config.toml
n_layer = 12
d_model = 512
n_experts = 80
experts_per_token = 4
d_expert = 112
d_shared_expert = 256
activation = "geglu"
moe_layers = [0, 1, 2, 3, 4, 5, 6, 7, 8, 9, 10, 11]
router_score = "sigmoid"
normalize_top_k = false
routed_scale = 1.0
balance_loss = 0.00085
balance_bias = true
init_std_router = 0.0156
lr_router = 0.000239
vocab_size = 8192
norm = "rmsnorm"
norm_eps = 1e-05
tie_embeddings = false
optimizer = "ademamix"
lr = 0.000245
beta1 = 0.9
batch_tokens = 131072
seq_len = 1024
train_tokens = 957500000
steps = 7306
dataset = "wikipedia_en"
Below are experts of layer 8 (counted from 0) of a mixture-of-experts language model. Rows are named down (a neuron's output weights, with its number) and show model dimensions 256-383. Each number is 128 + 32 x the weight over its row's rms, rounded and kept within 0 to 255.
Before each expert's rows: a language model's description of what the expert responds to. This comes from a sample of Wikipedia text that the model never trained on.

# expert 55
It responds to: Final pieces of names and proper nouns, such as -wood, -stein, -feld, -erson, plus George in sitcom plot summaries.
down0 [ 60 176  64 157 149 159  91 171 194 124 144 193 111 107 152 152 134 144 110 144 138  74 136 134 156  63 141 146 197 155 136  95 137 176  90 115 124 109  86 131 152 118 152 159 104 134 111 140 133 165  90  96 125 127 129 120 184  82  81  74 166 173 153 131 103 133 142 152  95  80 157 126 117 214 116 142 115 146 131 117 159 132  94 126 145  87 108 192  90 114 122 152  99 126 167 158 115 154 119 142  94 162  50 128 128 115 113  92 102 127  90 147 134 154 162  96 118  94 124 152 147 134 142 131  69  83 184 140]

# expert 24
It responds to: Articles, prepositions and name pieces in Spanish, Portuguese, French or other foreign titles and names, e.g. de, la, José, São, van.
down0 [ 68 175 138 135 104 154 126 158 141 121 111 166 140 202  96 144  90 127 122 132 118 115 147 153 108  84 148 203 176 117 150 181 156 115 119  81 100 153 186 108 166  62 117  94 167 128 150 116 186 110 132 141 112 160 126 122 159 131  94  58 178 145  80 120 187 136 113  67 155  84 161 136 159  87 141  95 117 125  94  91 198 169 115 166 138 163 130 111 147 147  99 107 133 190 104 129 131  74 106 123 107 127 139 137 140  85 109 132 110 169  51 151 118  70 167 165 151 173 108 149 144 190 169 139 186 122 142  78]

# expert 38
It responds to: Digit pieces inside decimals, times, ratios and large figures like million, 000, 600, and closing equals signs of subheadings.
down0 [ 72 102 139 168  99  65 109 157  86  78  68 146 162  93 171  97 147 160 106 112 167 166 136 129  68 139 178 139  80 158  99 128 161  70 118 109  61 164  89 101 103  92 175  62 130 149 171 123 108  84 178 125  88 135 145  89 125 158  77 147 113  87 131 123 160 148 142 158 104  90  79 143  91 177 125 104 112 117 112 123  71 104 106  81 162 136 100 146 120 146 157 129  87 109 127 122 139 103 176 151 129  81 175  95 102 138  98 124 126 147 106  82 104  80 140 124 153 127 182 147 156  88 106 123 107 128 110 145]

# expert 44
It responds to: Final pieces of personal surnames, closing parentheses after names or dates, and occupation words like politician, writer, footballer, LINEAR.
down0 [140 111 184 114  87 144 108 120 101 144 180 120  88 181 156 106 130 110 144 119 117 131 169 113 111  77  76 167 160 100 109  79  70 117 129 154 126  77 130 138 102 149 142 141 131 108 135 159  78  57 124 121  97 181 169  54 136  91 121 135 167 153 102 114 165 121 117 126 118 129 154 151 123 136  60  84 166 122 112 162 105 106 167 119 131 108 129 144 108 134 104 106 162 116 102  72 156 134 125 134 159 118 129 142  99 184  99  57 112 121  67  99 102  86 177 114  88 143 169 174 126  97 150 206 100 128 149  70]

# expert 43
It responds to: Nouns ending time phrases after in or a, such as years, decade, period, week, century, often before a comma or period.
down0 [119 115 134 128 162 183 176 150 119 144  99 135 135  74 186 155 150 135 199  90  89 135 124  69 127 139 113 166 156  68 130 119  86 147  75 169 130 163 118 150 158  98 160 130 110 124 142  83 178 164 160 105 164 204 166 139 108  88 173 123  85 105 114 155 112 170 157 162  93 140 170 154 132 136 113 151 116 118 190 148 129 146 153 110 119  99 105 115  75 117 167 101 136 128 147 120 171 106 176 123 104 135  73 106  99 206  76 103 158 106 109  72 154 179 131 136 139  87 109 109 130 110 151 114 119  96  71 109]

# expert 7
It responds to: Pipe separators and scores in match result tables, mostly before scorelines like 3–0, plus against, vs, defeating, featuring.
down0 [159 121 145 129  61 111  90  96 109 166 131 163  61 140 178 150 131  64 120 121 152 104 138 128 113 113 124 114 180 184 141 164 133 131 131 216 144 149 116 112 109 152 125 173 160  92 143 144 176 117 102 163 112 163 157 113 141 140 148 134 148 158 144 118 213 142 142 126 155 179 150 139 148 160  77 107  82 169 103 155 107 108 137 176 115 141 112  84  61 178 101 138 133 132 171 104 149  80  99  93 131 191  10 134 113 181  92 132 159 122 188 159 142 162 103 130 111 113 149 135 137 165 213 144 164 169  85 147]

# expert 11
It responds to: Tokens inside names of albums, songs, labels, shows and games in music and media articles, such as Records, BBC, Rock Band 3.
down0 [137 144 110 128 141 157 139 181 147 117  93 166 115 143 132 137  68 122 134 118  84 103 201  98 183 140  76 127  84 135 179  80  98  94 115 121 119 101 129 140 115 147 126  83 117 130 151 148 171 122 162 122 137 124  96 131 146 141  84 132 116  98 132 155 173  97 123  69 162 182 138 104 141 123 122 129 104 179 167 160 159  89 117 143 126 147 155 165 124  85 147 112 149 144 124  75 142 129  89  80 103 158 105 130 172  93 148 189 143 187 157  99 138 160 103  80 127  70 149  98  73  95 142 128 158 165 172 140]

# expert 37
It responds to: Inner fragments of longer words, mostly verb stems before -ed or -ing, such as wrec-ke-d, unear-the-d, unrelea-se-d, coali-ti-on.
down0 [135  85 180 135  99 122 173 120 124 145 185 185 123 118  88  96  86 112 155  97  82 103 105 160 138 107 141 105 130 110 133 133 116 203 143 157 156 174 145 163 138  86 146  88  79  86 183 116 193 165  99 118 124 169 153 150 108 122 130 105 137 102 183 104 144 179 170 104 130  93 179 146 171  94 177 145 154  98 139 122  68 140  99 118 146 133 120 145 123 190 195 166 130 115  97  97 127 155 152 130 142 161 125 116 107 132 122 141 118 133 163 149 165 196 153 132 112 139 174 183 144 146 103 106  82 103  81  94]

# expert 53
It responds to: Prepositions, conjunctions and verbs like with, using, includes, provides, and, of in technical or descriptive prose about uses and components.
down1 [146 150 186 186 161 111 140 154 131 122  82  84 101 123 106 114 191 103 161  66 125  77 103 127 129 168 109 154 100  98  93 155 115 158 123 139 129 112 122 167 161  32 145 129 113 149 132 157  66 141 109 133 154 116  47 113 146 129 143  90 142 145 163 163 106 113 119 106 161 104 164  75  57 130 123 106 130 101 117  79  87 139 108  69 122 135 129  95  70 126 119  92  80 138 126 177 101 102 112 116 156  82 154  58 108 162  83 138 126 108 123 104 107  90  99 110 137 114 108 137 151 149 127 139 137 121 147 136]

# expert 16
It responds to: Personal names, born/died and birth dates in biographical headers, e.g. William James, Born: January 18, born 1975.
down0 [149 107 100 188 130  76  86 150 129 152 128 170 109 126  69 106  91 119 120 166 164 173 131 118 130 112 185 115 154 128 137 162  96  99 112 151 138 130 100 118 157 119 109 107 101 183 128  90 163 128 108 100  94  83 152  56 132 130 105 130 125 129 137 166 105 159 127 145  85  87  85 162 181  80 140 171 144  13 111  80 101 125 170 120 193  89 154  97 114 151 162 116 140  67 137 176 158 105 122 109 174  86 103  86 106 106 103 106 126 125 108  99 130 115 118 104 129 131 125 130 161 151 170 134 127  61  94  97]

# expert 54
It responds to: Words in geography and transport sections about highways, railways, stations and population, e.g. Highway, railway, Route, station, a 10.9 km line.
down0 [130 130 126 119 136 106 167 150 137 153 164 107 122 133 160 132 125 176 112 166 115  92 107 107  58 137 159 144 102  99  86  90 238 170 110 129 110  89 124 136 156 110  58 119 155 126 110 187  81 125 175  90 111 101  66 135  89 131 131 150 157 111 128 123 154 116 191 185 162 126 160 143 127 150 155 154  74  34 137 148 137 127 143 117 120 121 178 134 114 103 128 151 147 203 167 103  95 142 123 103 139 143 184 168 147 127 124 140 182 125 132 105 139 165 152 110 148 185 111 106  69 111 150 131 155 132 103 127]

# expert 30
It responds to: Sentence-final periods in plot text, short syllables in song, film and character names like Ho, Mo, My, and coordinate decimals.
down0 [121  74  94 173 157 156 182 208 127  92 147 160 115 128 117 184 127 126  96 205 111 113 102 159 104 201 130 119 112 148  89 120 126 135 115  81 110  91 178 157  95 153 153 123 140 123 178 140 177 148 106 162 182 109 167 176 107 132 178 103 142 121 139  97 123 126 138 137 108  98 161 104 147 173 155 129  99  61 119 126 170 103 130 100 110 163  88 160  85 168 158 148  98 172 102 175 137  99 133 180 133  96 127 124  94 163 121 101 120 150 187 139 140 107 138 127  62 105 146 115 120  78 154  96 119  78 114 140]

# expert 51
It responds to: Function words and verbs in accounts of battles, attacks, crimes and crises, such as "ambushed by", "clash with", against, killing, suffered.
down1 [ 83 113 130  72  93 129 123  93 116 108 114 143 140 176 167 173 115  91 137 115  35 115 124 125 119 125 104 107 121 129 233 129 187 193  88 135 124 134  49 103 107  36  93 105 184 138 120  82 150 100 121 166 120 129 164 123 132 165 116 100 106 128 126 167  80 110 170 165 151  96  87 143 114 135 165 150 140 154  61 112 137 130  92 135 148 177 177 141 170 120 180  64 121 101 135 125 132 141  93  81 108 147 151 120  98 180 162 107 114  89 159  97 123 162 177  79 181 157 133  85 151 169  52 152 131 106 129 116]

# expert 25
It responds to: Years and date parts in birth, death and marriage details, such as 1947, 1996, plus born, married, century, Spouse.
down0 [108 133 172 186 139 120 117 150 134 168  94  98 162 161  97 157 134 109  79 131  94  93  68 150 167 109  64 129 180 132 186 118 144  60 140  91 137 122 155 101 147 121 107 113 155 133  79 181 111 134 132 136  76 173 106  98 132 121 194 131  79 151 143  73 144 156 139 172 135  50  70 135 101  93 102 132 107 149 111 136 152  80  98 167 118 123 154 145 115 129 203 180 161 187 134 139 129  93  85 180 179 140 140 139 131 117 100 100 190 106 134 152  64 155 123 159 155 167  99 122 184  78  93  70 166 160 115 144]

# expert 4
It responds to: Titles, prepositions and year ranges in political office-holder records and succession boxes, such as Secretary, Minister of, 1891–1892.
down0 [140  25 106 146 129 100  99 103 109 122 156 111  94  73 188 151 141 121  72 127 111 148  78 149 143 130 134 149  35 171 149 117  93 189 148 123  98 153 121 130 143  65 143 154 193  75 168 169 193 130 182  81  76 142 143  92 134 161 174 172 136 102 160 110 122 149 163 154 111 168 105 172 170 105 119 125 156  74 114 135 152 138  60 140  77 140  90 165 170 122 158 171 153 170 117  91  99  94 150  91 184 145 212 157 122  53 125  85 131 108 125 140 144 101 110 111 118 174  90 107  80 177 147 116 127 101 141 102]

# expert 41
It responds to: Row-start dashes and pipe separators in personnel lists, track listings and sports tables, plus country codes like ENG, GER, and titled.
down0 [132 176 137  86  76 133  93 131 144 124 159 167 125 119 109 100  68  87 131 149 133 162 168  82 151 122 127 177 128 126 116  79  64 108 152 107 138 108 129 129 148 110 120 129 129 166 106 150 213 159 116 140 113  55 138 147 139 124 190 157  94 155 118 109  94 141 155 155 121  94 103 175 167 141 110 139 131  64  91 123 148 180  64 148 141 139 144  81 128 145  70 154 133 125 151  82 150  87  85  83 150 143  72 134  73 136 117 126  98 130 130 116 128 175 113 180 158 140  91 165 105 113 165 146 124 182 119 116]

# expert 9
It responds to: Numerals and number words giving counts, scores, years, route numbers and table values, such as 43 leaders, 64 beats, four, several.
down0 [150 129  87  84 110 122 126 109 148 161 171 125  97 156  93 146 144  91  82 161 151 127 123 150 103 115 195 119 141 134 131 109 108 161 112 155 182 156 200 155 210 115 129 103 150 141  87 130 115  91 179  97 118 153 127 173 144  92  69 183 103 165 126 115 112 190 147 136 137 107  94  73 166 113 165 179  96  45 181 135 153  88 169 127 133  77  73 145 139 132 154 170 122 115  85 108 107 149 158 107  97 163  93 171 160 127 139 161 142  72 125 155 157  97 106 174  89 150 106 131 139 130 168  67  49 160 108 187]

# expert 62
It responds to: Words inside titles of songs, films, albums and plays, like Love, You, Girl, Night, Dead, often after quotes or The.
down0 [167 109 119  95 176  87 119 131  99 130 159 136 122  86 111 123 102 170 100 147 153 161 133 163 112 146 115  84 144  96 120 132  50 109 137 124 113 170 164 163 134 150 122 159  97 167 134 148 151 180 173 108 112  82 149 102  99 156 125 134 144 109 140  74 143  70 155 138  88 121  79 133 110 119 128 112 148 153 149 155 129 126 136 143 167 160 131 116 141  77 184 152 142 158 203 130 128 157 109 139 133  85 140 162  88 110 132 116  95 149 156  90 137  82 150 143  72  78  98 136 156 111 180 149 152 144 128  63]

# expert 59
It responds to: Sentence or clause subjects, mostly pronouns he, she, it, they, who, starting a clause after a period or comma in biographies.
down0 [106  45 113  88 129 177  62 166 127 130  95  90 138  71  97 126  71 141 169 137  96 140 161  60 119 122 112 147  82 119 131  41 142  90 172 122  99 165 101 147 102  95  98 140 144 109 140 118 119 188 100  94 118 129 111 141 105 147 129 118 181 142 192  98 113 105 166 116 128 128 106  97 119 184 150 194 106 161 178 126  86 175 219  75 105 134 153 136 126  92 163  92 181 121 118 132 113 144 155 154 125  80 144 153 121 107 153 128 147  93  98 151  97  90 178 124 150 115 110  95 110 157 151 150 145 120 141 157]

# expert 58
It responds to: Separators, numbers and labels in football squad and season statistics tables and infoboxes, such as FC, MF, Gls, Senior.
down0 [163 151 192 106 161 161  98 137 109 106 117 199 166 172 193 135 147 194 156  72  99 155 115 152 111  93 108  96 149  94 133 153 135 123 152 111 118 134  93 137 104 140 136 141 164 119  89 124 162 156 115  70 187 119 113 156 140 122 130  76 136 165 124 161 123 158 134 141 119 145 100  93 121 151 177 159 109 177 150  63 129 149 126 139  76 152 203  98 102 145 131  99  94 104 104  79 121 117 126 103 170 119 111  95 162  66 169 144 146  97  90 145 158 144  96 155 137 138 142 143 104 138 120 178  97 172 109 142]

# expert 29
It responds to: Tokens in population, census, area and election-statistics text, such as At the 2006 census, ±, density, decimals in percentages.
down0 [ 93 122 124 110 160 138 134  65 162  70 144 120 122 149 166 130 144 122 163 129 128 129 141 158 141 123 104 124  92 139 116 159  75 119 103 125 173 128 167 153  51 123 144 135 153 177 149  74 157  93 127 114 169 115 121 135 105 126 136 166  77 155 144 134 130 124  92 123 132 161 136  82 181 194 164 159 163  71 171 135  92  97 166  99 139 149  63 137 118 112  73 151 183 115 132  91 115 167  95 174  80  99  89 148 155 140 135 114 112 132 115  93 176 138 188  96  93 132 105 134 100 158 131  75  60 153 110 118]

# expert 61
It responds to: Prepositions and month names in date expressions, such as in, during, until, In September 2010, May 10, 1915.
down0 [129 120 113 126 107 127 141  98 183  98  78 104 118 167 121 145 122  97  89  84 152 139 191  99 122 121 150 113 170  98 156 153 120 117 166 173 156 130  74 124 163 119 136 145  76 104  69 195  64 122 133 164 171 143 118 166 183 138 188 135  88 162 130 149 136 119 137 148 112 182 131 171  76 120 168 140 153 139 116 117 142 121 173  31 178 165 131 102 110 164 157  98 118 170  78 162  64 102 111 123 126  70 152 151 101 131 126 130 156 163 111  66  62 141 111 157 170 101  93 164 179 175 181 177 133  99 110  91]

# expert 8
It responds to: Prepositions like of, in, for after institution nouns, plus participles such as founded, built, published, established in history sections.
down0 [143 131 142 147 142 126 148 159  62 113  86  85 108  74  57 112 159 124 124 160 121 114 152 153 102 195 146 178 161  93 132 161 118 175 126  27 137  95 126  89 178 139 110 152 142 149 153 126 126 119 199 131 188  93 128 161 110 195 157 145 112 115  95 167 139 100 179 104 180 132 139 102 126 144  99 163 142 139 158 117  98 130 137 139 115 152 133  60 123 121 124 109 161 173 162  82 104 164 122 125 107 128 107 138 100 149  90  99  87 102 105 152 132 119  75 111 101  87 154 110 108 124 118 162 172  95 157  77]

# expert 35
It responds to: Punctuation and symbols in infoboxes and tables, especially the parenthesis before age in born/died lines, and °, ′, Highway, Route.
down0 [134 122 111 146 125 123 175 120 113 161  78 117 135 145  97 180  95  72  94 108 156 177 125 131  84 197 138 165 102  96 141 144  91 133 107  94 151 111 173 195 121 182 111  86 133 144 122 109 187 157 101 143 140  83 164 115 126 150  96 110 123 107 160 134 166  71  96 106 112 103 180 108 123 121 146 177 144 112 150 113 161 127 168 139 174 111 136 157 111 122 209 149 186 126 105 169 200 105 168 102  80  76 112 175 111  95 157  80 185 121  84 137 167 116 114 117  78 125 144 120 186 126 170 169 138 106  22 107]

# expert 21
It responds to: First pieces of split words in general prose, such as wor(st), conce(ntrated), dis(banded), le(ased), plus some table line breaks and dashes.
down0 [115  96 126 157 119 136 130 162  99  72 176 163  94 149 115  83 165 138 125  71 174 129 126 139 114  92  83 157 119 139 179 153 134 112 123 112 127 174 146 154 107  98  99 107 106 151 177 137 165 134 155  99  49 101 145 176 149 140 168 135 176 157 190  95 108 106 158 151 106 182 132 134 121  82 121 118  49 159 145 155 136 121 115 164 143  83 125 147 118 223 147 122 184  86 106 101 126 141 137 134  89 173 157 152 119 121 165  64  59 157 167 102 187 136 160  86 101 126 161 180 161 138 120  85 164 119 131 101]